Below are experts of layer 4 (counted from 0) of a mixture-of-experts language model. Rows are named router (the router's row for the expert), up (a neuron's input weights, with its number) and show model dimensions 160-239. Each number is 128 + 32 x the weight over its row's rms, rounded and kept within 0 to 255. Numbers have three digits each.
Before each expert's rows: "comes after" lists some tokens at least twice as common just before its tokens as in all text. This comes from a sample of Wikipedia text that the model never trained on. Tokens count by the router's weight.

# expert 11
comes after: "\n", "is ", "was ", "It ", "\n\n", "as "
router:079189131133154154051153064112129088100186175141164113120137193141093124158108193135146099131149180105112135159165143105179087122174114132099086094066115143127135087138135085076140141125055137111115176140126092138168085140131107133169117076
up0:148109116170129173075135132144070182177129166122177164099189099111201113127154117080127197164108096156178159123138088102122144126040180168141097141155111090133102100087129122074172126134113099114124117163127104199137155104095053137138167153
up1:165112082100104149122091130143135176122115088225130131151158085112150083101186128135130100110066169058134131150086058107138086095099124145098100123100126119100148110162105125140170141098055128107074120139181145103105115071139128123039109115
up2:098149123096137184147110143120154069154126158123151115089128163094116139194084136164154090073145091064141212136170138118119142114126077108146161107125159142114088141062110118114116155128150177000099155122104150125172119134103113065141156129
up3:137107155169102102073109088084047136151165131163165121136148163199172100150126138119114136114138106138137096083146147126149131097121155183112168129142148046129130081117140084181078105125131118133164175055108074106073174095188169142152143125
up4:140166111133120105150150109127209113127131125144135127048150134134146152137101110161119164084143148119070103120123115162092141086126119084161076121188151096104079115095129095123115147112097053094142166183153102149158108158138085155111143132
up5:102148182130115124133125084072124089130133119124117136112133134086183111091109143158107079125181107143116109147098092187132179117123083103126135106100165157129157118122122168125150121190115150139144117116149117103129111117175172121168114118
up6:147065154138126145183087136127167155074059164099090128138099102121103103137150119146148139130071102125145151144074130113201075099167140156145124132146105117121143131122131099128109158108074159112130055202083113131097166127088124110122092158
up7:126133131099125128145153127168147140132149138150101152072164043120153201049181113140117157163157179147176116058157155092077139134109190148089100073136160097114124081103134171082141139113091047145154179176127170126132158174108121090117116141
up8:173102138155133141164068105148123164140098130173164142078143142119115123098195131124138117088112142171148135151150148111107128119127083082222159159140173109160076086176127037111178153158104148111118077196129093144149156141087141102143079094
up9:097138116104076114193132135139131146135185166144126127129126202117097113107094096091135144119119156127032132069073154100071087150125113124123166106114129131104105053164067075093164126121119135143120154151148102146130108134082194153127196175
up10:157139134127176128125128113145139108115104155135134124181140104113167071118147117117180145068140117149062178169082146102196125140110134092115139104180076138168176092118077121131128155110155134098138125084152129160081112103162140118156143085
up11:109183166073117082123171103119160102141150099114134130117093166127108117152139101124164097104106115207115152082143134151058158099128092120144135132093105125096131119127132144057033133152162184125133142112075131131102164156129101137149154174
up12:147185031075075131135136133182106145064113082132069151122160114101147149148172129118098073094093089157045106121137148104206141138125125100052147091141171100168096113141148109137122211095131130125093117136113037130099091156072182138150120126
up13:093099173096123189139166078161105173154137126115113120130129093098186138096126140093137101079191140138145161105176138116113164134137097108147175146140119129088185085073148189160157107147111156081116130113115143109188150131074117198088106085
up14:125141134055109149157139149177121094134202153075151052141172181136152126123152181148141127099032080145123135135128187117144089129165050136103139109161166100104119169111119078127115122126123089122070148075115079108113128164095181085130124156
up15:218132141100071109108135157133107117129138131119164088135100150063156092144187061131115067073142142147162146110139113136168126142122124136149227087139130110122123160161114121109173119114133103133118135147081160123119088138120165174138122095
up16:106084130154127069133163094179159158129097126064138113120126126101120085087136095134144155118125078144144103068136091107137106125130096099082168123133131177126087150137086156115160151078150093123065124106124124156121108123141087122109096135
up17:120113107124144127144090127147133112156099107151099153094094110168201161110109153210150177170051125049144169165147130145101106104103137169131112145103093163187140116193140106108124135101132118112157153139152137137164102159167099203122117114
up18:112103179122134170164122083116136147134087142143134147118150162073076141075063133104128182126141116150115156096111062167159111134100107097142109137073107162087137081129148123139077147049121128099063073142107163144114139124162160167064135133
up19:153151143120123059125107172126153175174134197057176076142195127137104117132128113123134116116089097126130107153106166153158151093129137112138096071146092113132157119140033154155133134166049148087092159116153147156049124141131112113089121139
up20:093156139103154094094069102093162138102115152155157139150201173139152120119107170145074109122151147096128072103104142138158061138167092120123182132095146126093127139142138137124166133062155141139131184135077158087154150173148079125129104104
up21:157150065110140091033100134157187153155140153112082073169105110126130144069183064073123100139122071142116068178145161083085125091074200136061120135148107115162150068146092114127122118131124130099123097190141138077151141164146157151141171153
up22:095119105117111160101158146123101141182185115108120169169096126154234078107193176109118135147083170167167170136066156107100117126148110104136075105162107137121139107154175120192136131155057102155136108136104086078208147142113104115130162142
up23:123098103075172106130179141121127110081084187105114090122124136105142094055170100086170116149139120112165187074146175140156135155034126122122113080127139162158158113151155138103109070142127143083100123141150167128083149165150147110111092173
up24:083156160151121156107109046074186164149131134106175079143129146122108162167110169120127080156103108122079140094089130109064108136161134112127172126162162176140108143126117169118145095098141116103151110095187137163121085136064050139134066124
up25:133170173169106146119141120104065141114089136128094103093152148083137199137121138128077091109150132109150125098127116128118076084175162128078108112115160147114088184086150176124175077094063131134113127174086187158118143155091120081111141118
up26:110123152122120152175081100117097086102218102210138144090097120166120157165172124131148102104136116126152119148111095114126124117149175149098104072129173147033062115110132094143061163158133026106122114115124125123138108102165135125124178118
up27:104169153104133148144174111083117125134174155117145136122112205156113115112126151141112098149109102093125134144134122183111136112148135044071164161140167111162150078098121121135130091185109143124101091144153085116150154091158126123122113167
up28:136123131109136108136080149148150123121077153165155133137183146159146123099143092182123089125138087093091100087099095193144146153140131139102090135126129162104189094071154063058078128134118149099115123102153096092110185093172088163107129078
up29:112114108098130140103141147153132092174081067134185097120080104124098104113069165036126114182136190132115162088101113129132146170117154097125102146153137161131125092081126148132103115091094116082097067105119112116134093131098074151142155091
up30:157135086149128132104136091181096113132123137147153112115095148094049134112119068114136114104205087091072177127094130150150184153139086108108114097116141063123113094158041100126064089146132110136115158116072088083104161106126132148106188162
up31:123134069109104145108143083103155164120143171105131064111109109142131070135131101076119161171152111238149135179125127116159084139135125180139135111116125111146072111082085083106135125117050122118154112162091094122155114113120091126101129148
up32:153149035125076091156125146131126132168157087225114197126078082180183112102083152141135095147132155139135146127097121107139098153146139102133107100128100159116103105139161078144098168092157138075126177200095088159144070143094166122136135125
up33:211080140120172124097088104109145129180139157097181171094165104109170085113079122122094134135099150158146151160134127126140095182129096170098142141073050086087130148112183135103145157094105180138138121143152170055113189057135133090178110167
up34:136118157115164148097149151102180137148095150117132093122097177156117146116169148118096106199200101120080089091116127058106079094167122206122120093108121131176078105169096085110091163123091094137116103101119142160169108114146158171103097121
up35:158133091111094166174164144107131200093152132080198095158143109108140172089118125083096124119138132131126159103112114114172069152226099130123101107060146051170101117072138153162160073143137088085112136073106122122136141103140115110138112097
up36:118134193142127128125072075065102133073135135168154155166155109088147085128108130090092158161131129157117128085117128102132127090129159121096125176120177097159100130111168119137095083140141072137158093117150108114111053127109120129083124124
up37:202149116157114141138181161112179146201153141108166125115124076165118083162150146140127170133106142157069116130131148101135117125149138075096151080147160108145125101124132126098136148176145122124116152063161220078133118125098107110103114134
up38:140156083207067155122146152061076195169128127151103156094174131198059127099122171179106151095087129109094114158115158164144160071156145142162116121114102107129146155156140146092064099117134080164081120133122130185166115110083103140100164084
up39:133143095087124172154097157129138110172120152121124181116122145120147095087099184169096123109172170118187113203113106113129169163118097117068099104128120195118086153152160084110095127161113112109146183156138147162111142122147145146181175128
up40:160118181081114135144091071193143147176103123127092140133122162098138091117088151164119076091125089128155152131116113159099129154099133140069116127131138082058164150152108133080156117097133136131155155125147135101145097052154173132170164144
up41:147195082133178134152102134133165130113109181156117064158133176177151135175115077116128168119110170101140110149149114129088142148173167154113120114166068120102123112121138140133106135163112173082164116144113108110135127129113172119136188118
up42:128161193089126078204116176159166110106135237153142157135141154153130109082101177116096137108114104105073141149118131129096106087124143132137150194145131183086071125094067115162151122082146157120104115142094114141138092168086121128157070165
up43:168112142123155132099114106118145133132131070131149085112104129166201124162132098136175062104142179097116122188094089110138127129188119111122125116172114118084155170139076106132098104125088129090149137188122097150129130128070120140130160112
up44:047145160142168110146123132188149099103123137172162114134122141123120096068166156137142130103129154134089138165201097110119174168210144166125144118123149151127156068120098156152102066154060126167212139072074084087112150149090132120118135089
up45:060120117113109121064167121152152197032157175162105121105125132130077099124095133108153145158112144166174109092088135116146153140051125170133109029113124161094113119083173087130090109166101085147172124112160191121122140080108160125135093121
up46:116131119122182186153129106146167100082137168183105144144158140164138072108081143106100149146168126145150095102091155077084162131188159129145159114161112100125096135121112084160070104162080113132083187082129174073174133099150198180129111099
up47:108196184109126116083131097136074155134144093188127128083135122186208136135151149119095093140081096112107139114107100078131149139146130086157086121130122134127088118092132127187116116119149149130147124084082146045157097146170131148093134183
up48:094153099138099149138158155095131103111115155139150117178118106154142125070070077083121089128151135149093163099141174105161185098153146074153131097155056096121140105084180074174137107163127143155133112105096123082120130135103132120143113116
up49:129137145121129130132224178156157152134114112110095092093105124154090113091105193108114110164110138193121161155096114131114153149130140128158132136101137119166087163119134096096100113100121076125107145134090118100116149131130126139152162114
up50:085186136157148110107086099166155173081148160164105127138166136110134083143112092177163135081100084111160136123160146065124085125088077169130156138141121094133168162117201091177103135117206096131145102177135141165148103176156118124150151135
up51:090170113150160115133136133110129121076088147154127112173138151118089117144103185152140132085184125132135076125121155146147110132224134127143101140137137113106121082128092106127101125123080104130143174131148097136150177152094200125121155075
up52:158144118125097121116135102087146088119139070149102107134153077100162068145062122160099143171117111123127119151132101132131087151102124137103140133040148113103117126118160058056117126165137067140129134182096148172118119233158117122073121108
up53:089109127154153160103181131146128143139122121094132130151161145104187158153131140082176087124121087121057061107098083130139091154164079149103085146173113153153079104122108123110156117092151093059096138124167110140102117139180116125104069075
up54:137126162112100127146126110117134126136109142086106154132110099119110149179060152169157165101134129143139123149121166164137092128100117081107121094069140113190086149082109086173192098101103168108141090118087094077103152173102131147106107145
up55:098107102122137103171085098142176093135128102152109104146165115111147155128154139139149108101140156151182076144202137146103062094159144114097130120127150082150061128066153168141165105101109125076095095091149187176113150077175168157120092131
up56:131107123187173136157136130170189143125099105161120122152153127185143093143088156129196121056119127120104153140140127177125143097144101134107104132113098167113198138131079111155137183212120117104105165083087161109044099073106128147124082166
up57:119132165102082122125161075133139116108115165134121137130186139162087095113071132091156089208096134087120116138158075169181123208125125133184152122099127173119150132128137123148159128080167102097110109192085177178124157084137089122120134077
up58:114135106117103105125087128079152133137165150149113111096154156096152102118094134177052193088109171086083118123163179164197101143109124140093095115129158171115093141116166084123148134131094138211117117208132110105149099164103144089138092130
up59:107144119144175129128137071098068088071136129113113128089052159166119153172146110108151067153091144187142155125074103116100084142182149127091100075103168091128136110087173099165097096156054157096097150087069140099162097175163071115178107131
up60:185163040121126153057095116133138172167148129185123123093152129159073100103110115182160098152090119191074155159162059081095103077141130128177139139112095132151201099132149134062127189098101117143158123125123117125131090115112100136146110109
up61:119087179155141144171080109158107163069122119139166073147163124121131079125108130123142140133107101148135145125151039100118115172178145087109136115106138149110141131095117122172177102152136099107075189133086182122160122065047103100139106114
up62:122161151072116145167156086156087116146081142163132086114152124135085170134150176114131133090160141167143101135142079162123124102196113082169155147101146098095108126094136155152126127136121190185133069122095121106161172123147173105146133083
up63:125121154090081118124101112086156162160181160149103129088147068091172152128142142167107105092071132126164115102142173141068094129146091137134128167145079136123131175121186109113118147117128118151127149103086126119096101142152134121088131143
up64:162210080145137130111090128142117191099147112116065119176141157081103145093066112132128152141109092139100123126166175136071157120126156124165157092134038129179129088086128094148119138066095074116116133130116124127133106159128075135160117132
up65:166161121133155144078144171118127196199145109093111153083153169204136166126122093125169090123150116128146072155087101134104142112139157137139150095110129183100171129133135122105089137152155062124122136085093134165181086131136096103088132137
up66:171110108097132108082209066103126186138149117105129162112135113154119118166130079095128134126093149122182113145116124113110060135115145129160104042125173119133164116131128094128169134142188085128113081052093125110156143095137126088090103120
up67:148153109081124095206051116107171114112137108164152165180142086118101136208137117148120152116127171155174096166135160146173071071178155144172138135075114180069086172097158122124117122123133130065139106109095168179113123178144140158101093133
up68:148159109092154066165143150135082086095124142177155086130116161112091154125152124139161082137112122094101095061107122068080116096076163123154131081071222192144094099097169085126102137133125116147136147092110122214127092181211112137160102126
up69:082201136134108138120088149116142180148141159082109141141098141136145068145109156114201179128163204169124168153103134133131102139110099138149165129077142116075091101135111092120144101132133127115084114157141120143145101165113168143154121128
up70:147092121143077138102102124113135160099152098129053075158118192144069142106135095110144097184193159110133149140140165140102059178098099089120113104146167125122154153119167117140156119076135097169065094147089166115078155130119146166125112117
up71:081137134092168098086139125020123098061150140148187107076178147164104136187193128075136134120134146122103075120113121121108137135139123135186158113141118128151140144133151145193180146141176153120104141080123114087115179092095188146093076137
up72:139143167102188134157176114148121109115136128125082154136114103168112149064148099146107093095111089167155169116162168141104155125126136131138140124090122146144130092150112171088071126138115105129088139103071176156169111129181078099113172190
up73:123172060106150088131104098112163168113140127160172161185112108090130084191189083135056114153153144149113076118085161123049114164139147143171174116100149104153107017117149127141173193065113146129151129055117155151127153144194141109123140140
up74:103130154194097151158093094148071126146108136116132121170157102149084198153117177147174124129123173132178065143095112131165122136118077106122139070145217102124126118198141150205117129129128140153122126109106114078154114110154148118133128083
up75:134093162148139120103125153141096139145182144155127059119133130171123132188152108152138221101118146145173079103116130118143150116106084118175176098079164132136152093108152101091107134085126086077124151086182137150181151169145111143179090103
up76:099135171116176118093124118077078106097154118136148160111180122153125190136136160074147079139136070116098114161116111133168158138115111134127141126124134160101129109069134121149176135107085124125077075136076079059121145143182120066142170096
up77:093162105156144117165150140107133145161162100150144114129166158084091090082062121192156157122145140181141154081108217132113125131179114157120183126077149108093118114127172133114151088160104120176098121155091096150119089164112104111100178115
up78:189153157172145091107096121138066114142143139158050164067159110176110110192129110145148131114113169151105087149144163133191115138161159130113073111098116082117079133141101143156070102110101076117088119240129115138138152143067122122125161071
up79:154113119110129189117123169135149055130128119043163079121132113175094140117091120123222169074133098140117097129173097146110098149145133085109159102058132129122060119121131116067118088159080093081146084103194093126119147138184135102125137096
up80:166103098156109220146191118099158089098132108108131125146144152125137094138127080122180158163126134094192081184128150142125160149079115179114147113156085110133163147136158155132162141132088127087138161152066121115169125105166160150115128132
up81:098093093129059136134132083122156103113159143163137169144112114148109169125115140108099144154098132168133138110130089090117028096129157161127189141103123099100098130118186191107132168103155105101097120134168104155169162138147120161102148107
up82:136138138136174069141128104109089115165106118140196100137148143131095156198085111126099118118055131145128113126180059117159120153123129086189132110161148058110096095082112109136155137078140154150147065116163136203189123128138145134149075091
up83:116104168167116153074086081123159128168121165167092166162149131090177068158149173114094129148143108142175127145131105153115120118138118115075120127148152177163081150138099157105029131088135080129171170140149091064152198127079125138147116077
up84:092155145134141166081122117073147172079121131158126181101158112160083091106171189113143155062130170099099114096196070124169153122103122105122143108166085138060106120144157151176109130142114144176117121132053130138159118092102062101231135089
up85:118161149110108156112119136194134218103111120157143073104113122131068136063123094170147077090080162127141157108131120081135043101103063079107164137169114111107123086082170098102180088088095109104098120088065158121155163126118204132117147144
up86:132114225125161162124126140136138111176139156133187116115224125161129119116081177086173129152097201112065155140115128152114163194147105133113141161116187157195113170112103095115116132108098096164063155160060152113156150159132167160131058112
up87:054121147028129136113121092174112082105161195142154114101145152166131131044150149102094174150112160155093099091148107099112111120152107088108183088052160137156144076132161106134176143168068128131157168171147109104094209136112174172063146179
up88:127213102139140158171085109159208156129112137157147113123061142081175122126116123165106173128182150174081111149163170084135097142099172134116174068149162090115107040134161128189098116059128105118148101158121143000137094127093106165199130115
up89:110134160145144160096126114132142122142139156087176059103107165134136119059118149104181118126146169116090133137131165078166089116125129152049167167120101131191123170101131030035172141146110143071150113096127159113148108109058113091147141140
up90:110156097203136139138179118136090098134121100129148135130158124088085167151078120089122140121140112143106088127062096140081153074129140158129116145223165166093120144076084125161162141111162144124159122128098138086076055139121164039128158152
up91:144105136128155132127213114127135165139166174178127180133155118129094124110105073200107091128091123103142122123155155178118125171099141109067161132145181107125025111104133110106123114105100128074179158181124173125159119154108137130126155096
up92:108143078140113096110136102143134087176120173165107152121133157143123150122138120149169077097111077111078118108120116129050139182127085100140199110119093085105145104129144126112148147152092111108129142086115139136148098092119120089136107092
up93:130154151156164121126111078148155174106104157156155093085118123127091072150135082086112150121096120143135169160128141066135152093093128080105105109124091156150083115103126146168175107121144064165160206108172125058136112084116109173128124111
up94:176151107119089095111142178140113142162143147109144149097143111179063134118131123138176094100140150140155113138157172198184157139129104180140135040138144098108121158178085093124140188111131122134132081101164119080133179149117181085152111167
up95:206143120156141158085186135103136190143141100089145119139102091208109129182184141099111137101148123152098137168104139163133131137182136146144092145168166119173164165084107111102202129135133128144110101107121174082137102104101158117185160092
up96:147101141165093092107164122202136128113109159149089130160155113168189128117137159122140055073129105080114145144147148074136111116120106109125161156083120146152149159108133150113101115136093105125127136124186096091102103069127144125114171102
up97:151155168057160085108065108142169106116098184178074123088190141125165140143104128095215113124159185121105142187171095115132117103108167102146148159070108106097146105090096111122121127127126171056139126150104168113110100115149120141158115120
up98:101131178045119068148124083159130090123137151100103125152127141102074174172124139187225130116136079069169127162147146168152100161060114105127163145135161124098125113138147151119139136091064122123131113154057120098094124119085148191090128112
up99:143102112093184106128155137167136127110184076096134163144103113113137070102106116087110113138133179125111089106122111142173172180084168150127126083130154119115167142088161202144102174122098117117104129093127080119135157148113154134103060117
up100:127104178084166161063144125112121115101179134139127147139175181147124121097113158088166142113166138091127095114201121119174145133161105124123078083175123135162131179074137142108152162103128103092107110113079123107154098126074181074176070145
up101:092100116088119175140137142118124130113173162182076136087169145146132181106173156149132121137142145127140124110204087094118065099061087120117107115134142163192089130067146163147145105092179096158194179123112170131096168124143116117164105138
up102:150124098088126155094092120073121169065129119142153129144116129086101132142133085036160158128102161088103142108101119163167119131138033148135122042108125112131100104123140170157102131132095127191110135119140137165104146133130212122152128149
up103:132094098096092099103118104115110150150116168183167097146126161093075120127145067159155123163125149102111165122127146136094078159098147142123117079154182122132138125201125120096121118140135099103117138138056109106073150123146150109170144127
up104:151153111137150119095078090089188183125146056153123093046110123107176140162149127134120113102178167139136063104126175135100147127138154162062159147114128172118135180175136163103047119111147195167119155169117142111120095147119095149159129137
up105:145103063114101180084086139145177142113132131127160133124121174071087123129114108122136157093147179143096106126143107107146109084163122152138118112117122076119171154215127097180138094120098176155141100065089176075129160135116112123112153143
up106:170102112138131137130120144170128169108164106124148034089115126144147100157100140127136097138127134150143154128113098146060133115143077118163120092151212188140098177066133137146132087093108041176159190156156098126110145091125123149079044169
up107:198123132144118161103117094172095072129141186100133160129113143113093125120164122079096148138102125088116203155122115139093075097134108169105119112092119148192091122099138119131204095087113154106085109115142106123127130143134144099160133099
up108:133149148119125123090173174142146113119117169077097102085137087134130123062184164091141177140115164121093092161107161126122139124129110144080151155149099129107154125142178158079115076125077117128140154088093124128175117195131091123129033151
up109:149146155081194096148143112168152136115153090141136128045158185138133138124216153133139122124110114173117122129127072117125125095194081179133097070096129133074123070147138096146167080075094116146135140129121131077131072143076065131094126121
up110:097109117100100166130072161111142157104162087153141074149180111146133124113079189142137093146164170103086061168136173101133144089103110142068150133138132097102139140114136081128131138107119101089111110072196187114110148066114087166136048152
up111:138165179134145146135127112091148082115064091214122133091093093151111066117152106182116160167093101157121098177100148063136141145141163130104118145127095100064162149104140141110111153117086126135101111114090132157016059127117140144178068133
up112:143134117133161106098167050065104096186125146097138097091122118074131186108089142127158129184139141145092134128107104121106066141159095059076188168130096109156157075152147074099132144162138077124137124097110168127200048175150110173123085139
up113:057115171107101178172099128090110146160101148081166127109166133164153124153120129139159124080105168133108142150133115090115192119136090142105132136126083128109116101109096131113113195091135188077144164138120133079161132132113139143086129113
up114:103130070091112136158173094133190125102125196162179128086093139135077156112115126094156135160151155168137124095120100157113177146132115119137139170150139164150155134144072149106084177128127143142104121109146141120081112114136096148170161160
up115:199143140126171143058121107058129184119178136147162145124113077081117091070089070110120096117148176120107145117118134126119167093149144167168141126189170088140164099121136107154142105121103116147135076217160102107162084116144193135155119165
up116:077126085167162107145176173152129186115127107103159066151127132070110164161177086142178110153117160157126091106125138086137114174090086087131118107082124174091114131109167134220129093148110126138109131109104142117071117115176136113179148085
up117:143130131138111091134115137101116127116088150110109121163156134204106131162181163119098087154185160170184100141140125153127097089080200127169101079151161126099093142182096206138105133101145107117157149189104157107137156130155106111138086058
up118:145117151155172107039146152127107097160130118098114104092095104183154173097116123144188138107119144113164134129161213130118073103153104087145133131078125145091179179134164127149132103161158073144082129127104126089125127137128088116130157062
up119:167133122168151156110107124156083086066113128149105096173179144164110106131152161131180179128159088108085147159129128113146143084137142097113161151107175139108100160130185119113083128138085099124219177108107143195159136108131024156114185110
up120:119126096094193151155168168131167151138147135100133138110131181114206127128114120137094127174166185152093083123128187142175113168184093180120178145073107123092126120139127089131086095112084168162166123125109144103114120185168205107142091128
up121:157138111100104154128156128072104138170069145157143139089128179154144167134123115137126121073094115115130138127153078135143168134110121087163142162163131144017150099083142107124141161140070180066158111044128129120124183127117166146144123168
up122:086081094115100148073069113138125134146125072119161142159112122094133117166110061130204084117110118142069114168122122120168165106115158089145126133185111115146156128064117090141092140120101089143131136121154108051107084112123170125097103192
up123:093106152117142128150170146083143126198152173218120167185087142118100103088113116105122135134181126139173133178082101075086169245147148139149129124099098180122118081067156159120103107123120129088170117142122158160163190123169134097132147075
up124:169125130153146120108175132098118111090131156074169129147148115168163101151132067094119179147139103195123146139111164161068119134132206129174130153128140150111164111122098080182148126136083111128124118076104160117145107137062175138070087198
up125:118171156094142141081174126115118164133112147181176101104103164097133096155115144111139132171153161132103155097104088148051119153165114102137185162110146096135193150093165104115103094107085149173140115178105102129129162107171186145129127155
up126:129135135114147124103095091168173178117170110143172089180125115156132154090136165144158066099180142183103186138066133170111163132116110127173094129098105125106110156131183130077110103104172142134087120090137173083149120104127121127070111156
up127:111203157121164178135172148116052106091090063183151097107121139136053177125116120143096123151137145109120153044136082181100150129142100195120160206116231084135176138084144120105158121114094113147102116068124088145166145087074122096113163124
up128:111198173181091134163171212147066090136142155146097054126166128119117121059151136137144080130140127139106166104183111102147190124107131167171130143134139144078089129083150133132130103134129110123082078117106167131165154128148114147148184146
up129:113138111101202099101119038128126125110133170140114099158191120121137107165184118123184130151091127166078135120144135153146119120128107101139087090150107149081104043097117109124180105123073018117086163109169107150062100112104081139133152184
up130:114156126096183112115077162154241107144181103149125102121175090096140101128179107150102127094107101122138124081137098145111149127167164158138155115137133154157075144091108189154189146130104080112141128129173156155106119108115165140109045170
up131:127153099112112160059095123099104107131154197170142091204067118091101134102155154106117084146132020124127123152119127112052079146104162150143145115051091189148142120129162133097133099166101135103147125131130088103127176066128106070075142079
up132:129159066193108066150109113100138117131151145154142160174120152140043087063143187146137159094127145071128147116082190106124142067161124188120166123102156106135117166127099127093103130178094128099134109132169096065175133130146149122094162094
up133:151105120135100120130146149115112071098174142163093100113079100087063126086195119128132136094130165128120088143138124165151145089108118124085130092129191142145095098146061169097154130088114136158164099128134159124130157127096123110077121073
up134:189142106124102149122159113138135094117142163114170148065129111128137091183111138120185097093090136090097098097116150141164177165111144092114153099192159143112167159125153130145081077081188087116170122137140130055146147171125128154119122131
up135:125132094133176119122133115097140089159112096166142116135186115099127099120103145107086091182082177112144086136093098172174141148135138137032118110119174121093077131153118139112175175150116129086142111136119119141150118099192076103096150158
up136:065167128101166129157078146166161127116109146159161144121125093137120143157089156138085099169142188152150177144142064150137098111161126085141151136151175070128133104089133093159182145061127111180154099100147119153126091163140189161129128108
up137:156105122098163125151127101129094095061110177097128166109057153155075179138130091072148073125180200082103088123148121106105127121143131106109083125141150064123131127120106154115187098049107134102140135075133116114139111103121158059126136115
up138:078144157100117099119084089099163120110181128135115103123094125183134112131131146163122135173136144120194083175120126137104113136168130131168092090126121137130127095127171082142151115057140117158116115117175071098148136094161104090131166069
up139:127138067120141103072103122111103085125136112144152133143118154119144138112139122116110064143151170150128096164144132146086115123083111141132138139057140083162066109135138096093134129125075091084128110062105153124109143131176123134169128113
up140:128161212142129058084135074068151090166200132187143134180129142108140163131088132101113183120133178178141160144080134114098081117160160109121136118153115136124184150167150181145138191111134129119095082129075066143153150150149100162189111132
up141:123078081123174162174057080122162116132128176171168090174177103152100080173094137067065113209138122101112069154140081142149124131086090080123126216148123154159126148128093100168095080130134109086133136118162103094127088192131069149119155094
up142:146096054161206070141057116106114096151104102198129128080075135157152082198126137140147159113124130134130124100128123097060121124145131145129128131111174163096129190124181097136104076118170109161095112132164144070137123093184119151117095134
up143:158084129131094117162173112149173099147117146122204175111163148135108073111158169152144119134152236115165170129135058118101127156105152085075149130094133130079116147145132172098135113141132126162139122183052093137165139079142133097080123106
up144:167095097185152119117155141176134163080142148116145127156118129128094137131128078125124123136117144100100131179123156094132119177180143203125121140158141113163095150096091129092180078122114076082146125168101137162097196120183113047173120148
up145:118097177136111173069135126088104111095109139142152136083142122193117125108110118072167076151100130161126163119119149172208078114086117158124120202123114151125179112072167162083144156159127187157110100116162089166063169093125117094107109140
up146:170123139176144093167103134152103115078171130113129149120149136157147143113107124073173113080195151072157124144148109130129106135158141152085158139081143083132168066095114038114142142106131153085143144202110123170146165111086150109098080147
up147:114149165080125152122095100124140132132113134107120146138102110180144112135134144165116069154140107092114142195110214127111122134117155093111134139093149132124133113163142156200133091113131115112080143136061115115153089114108054119110140165
up148:126153099118129094112194087083104164081148144085146093126137180134122070170130124113119114066097108123152119164158148092144133194174125090153093168195142150078114138071123192127139081174122182151142130138103145136142135116124121128149118163
up149:116187145111176118124099134134132152145109088196123081153154110075130213104094148155164156125121066177119171198080126167080104154155114162136119107109096121059090148103159092156105136147106118123177163099106094061123110100129096111144084137
up150:121086135069123123145114143131208181156044161149127126109143114142149127130103188161125163170160188061147119170105136072136163129119132169102151124102124157114145091150120134080068127075109189104134136121122148133135137104089144144113181112
up151:137165123143127053150111135091131153110128170083106100160169088183106130167129127120125100121099141130148090084165204123117112121155100159043069098122097145133155117108110116141163104117100113078115172082089110074074063126148098156128096112
up152:141114110118161135112153155151158111089119141154121163102091124165089142142106091138120122080124135108126109099095157115148159096110144118103113142102080165137127120140146110157030115076131149150167075104107127155040152187111126124095119108
up153:129093112067086142119106119105118128155133102125082159128093194112113153147131130106166139098188136132124183120160095111164106081087147110140118162084110166131188118120089166127153081128113194092151098077153136113163124089103069137116095116
up154:126142092130136100135129150160156170168086108086169123119113114156155126141097086106161135152125155128136129129162108106100132149117141120140116124103122106142108108161100103162116079113160126157130115113102135141110119124128134088145106109
up155:126049096115137130145154107141125173079148173131114123115180126134133146025104119146141174137196153144094087133072129111167135066122145145143125156122114124059122074161124182092122071125119196165088169062141185119153129163088128131122075123
up156:119136124145090188115124095099178185154202148111123077118121161138164157156160125143144110158062139085070145130128144102150123110147120132118123041110127145138091131128070086110143079159141161140109118107119126098217141139165144122109108090
up157:106091031141119107104149115100134161110184132139090148116080116173139106067133108196085167100096132106097202097196102080150076157118095105158142150113121096140077159122154154123188129077146092191158122137124128105084181069140106117125165115
up158:127173114141144084105130122122137073138126134107172119113060162104161136105102108158141107073141136176119140102173110110098118155144176122094150169050118137114152102102116103150095101115130120136102219150127146101148160174165144130156131108
up159:100155093162141127114081116092100094140146151110140064127098093110151100146086116178131137105126131129127177188132172118164134120168145111121145144130120090120094097085091096108174206128125179163136105160195128153150177134153148092164092123
up160:120134104100137099117113099102112120120081154113168146099087215157090067119094135119094137128114151131167162144161137131137080103147121135150161062133125182231093193124102169102071172134108094103127142145081100077030203093059108101140116136
up161:159117133125149146092098101155150072133128163159150146101153112142111111100159169107120105167070131132121125108100145152171127180136138103138126067176145147093115121161066131037115124095073129084123091142186125151137211144115133131107145105
up162:106144173165129072163149093139116182145139123079132141109160121134122085123203146083155152080111115144128180175171104081111044146130095040067107139097173107091229145103167130139159126130134114149115104074125173140181180095099102136152090111
up163:152113107105191110159093127066127126189104128194117060125107101081097149138140138063129068136150210103151081034111069121156162128102144177178124099082169151148099118098115122100141133127104102134087120180136146213122104119080196136161096099
up164:059113091158154150073152096108100140073136147149118116106117170152141149149121111158164147157130160128107154136128122094124113098100150161133090110113147087129120141064164095163136159112090133154146134155102108087075115076108133151164152156
up165:140149129111093107073134106139148130065121148111166155130150138171136123126098162108127129120133133134093169131137129099093075181184136177110130149119156102126149143181084148155116145148141142181098122088165121126160073043123127166139087133
up166:133183079115087155106039095191155118120180106125072152137134143128147152087079141146171096081161147106154121153121106149132110144127107148115177099138121163181136125171137072156135136120123108123131083149083085125139108084078159112138088107
up167:146140128090185101113193151067145095117156176113137094090144126098166102157131146095121080137113094139145141143123137122183080135127107129150152125179078185098123207101147127099134170139109161183168152165144132176132135204114086110160094180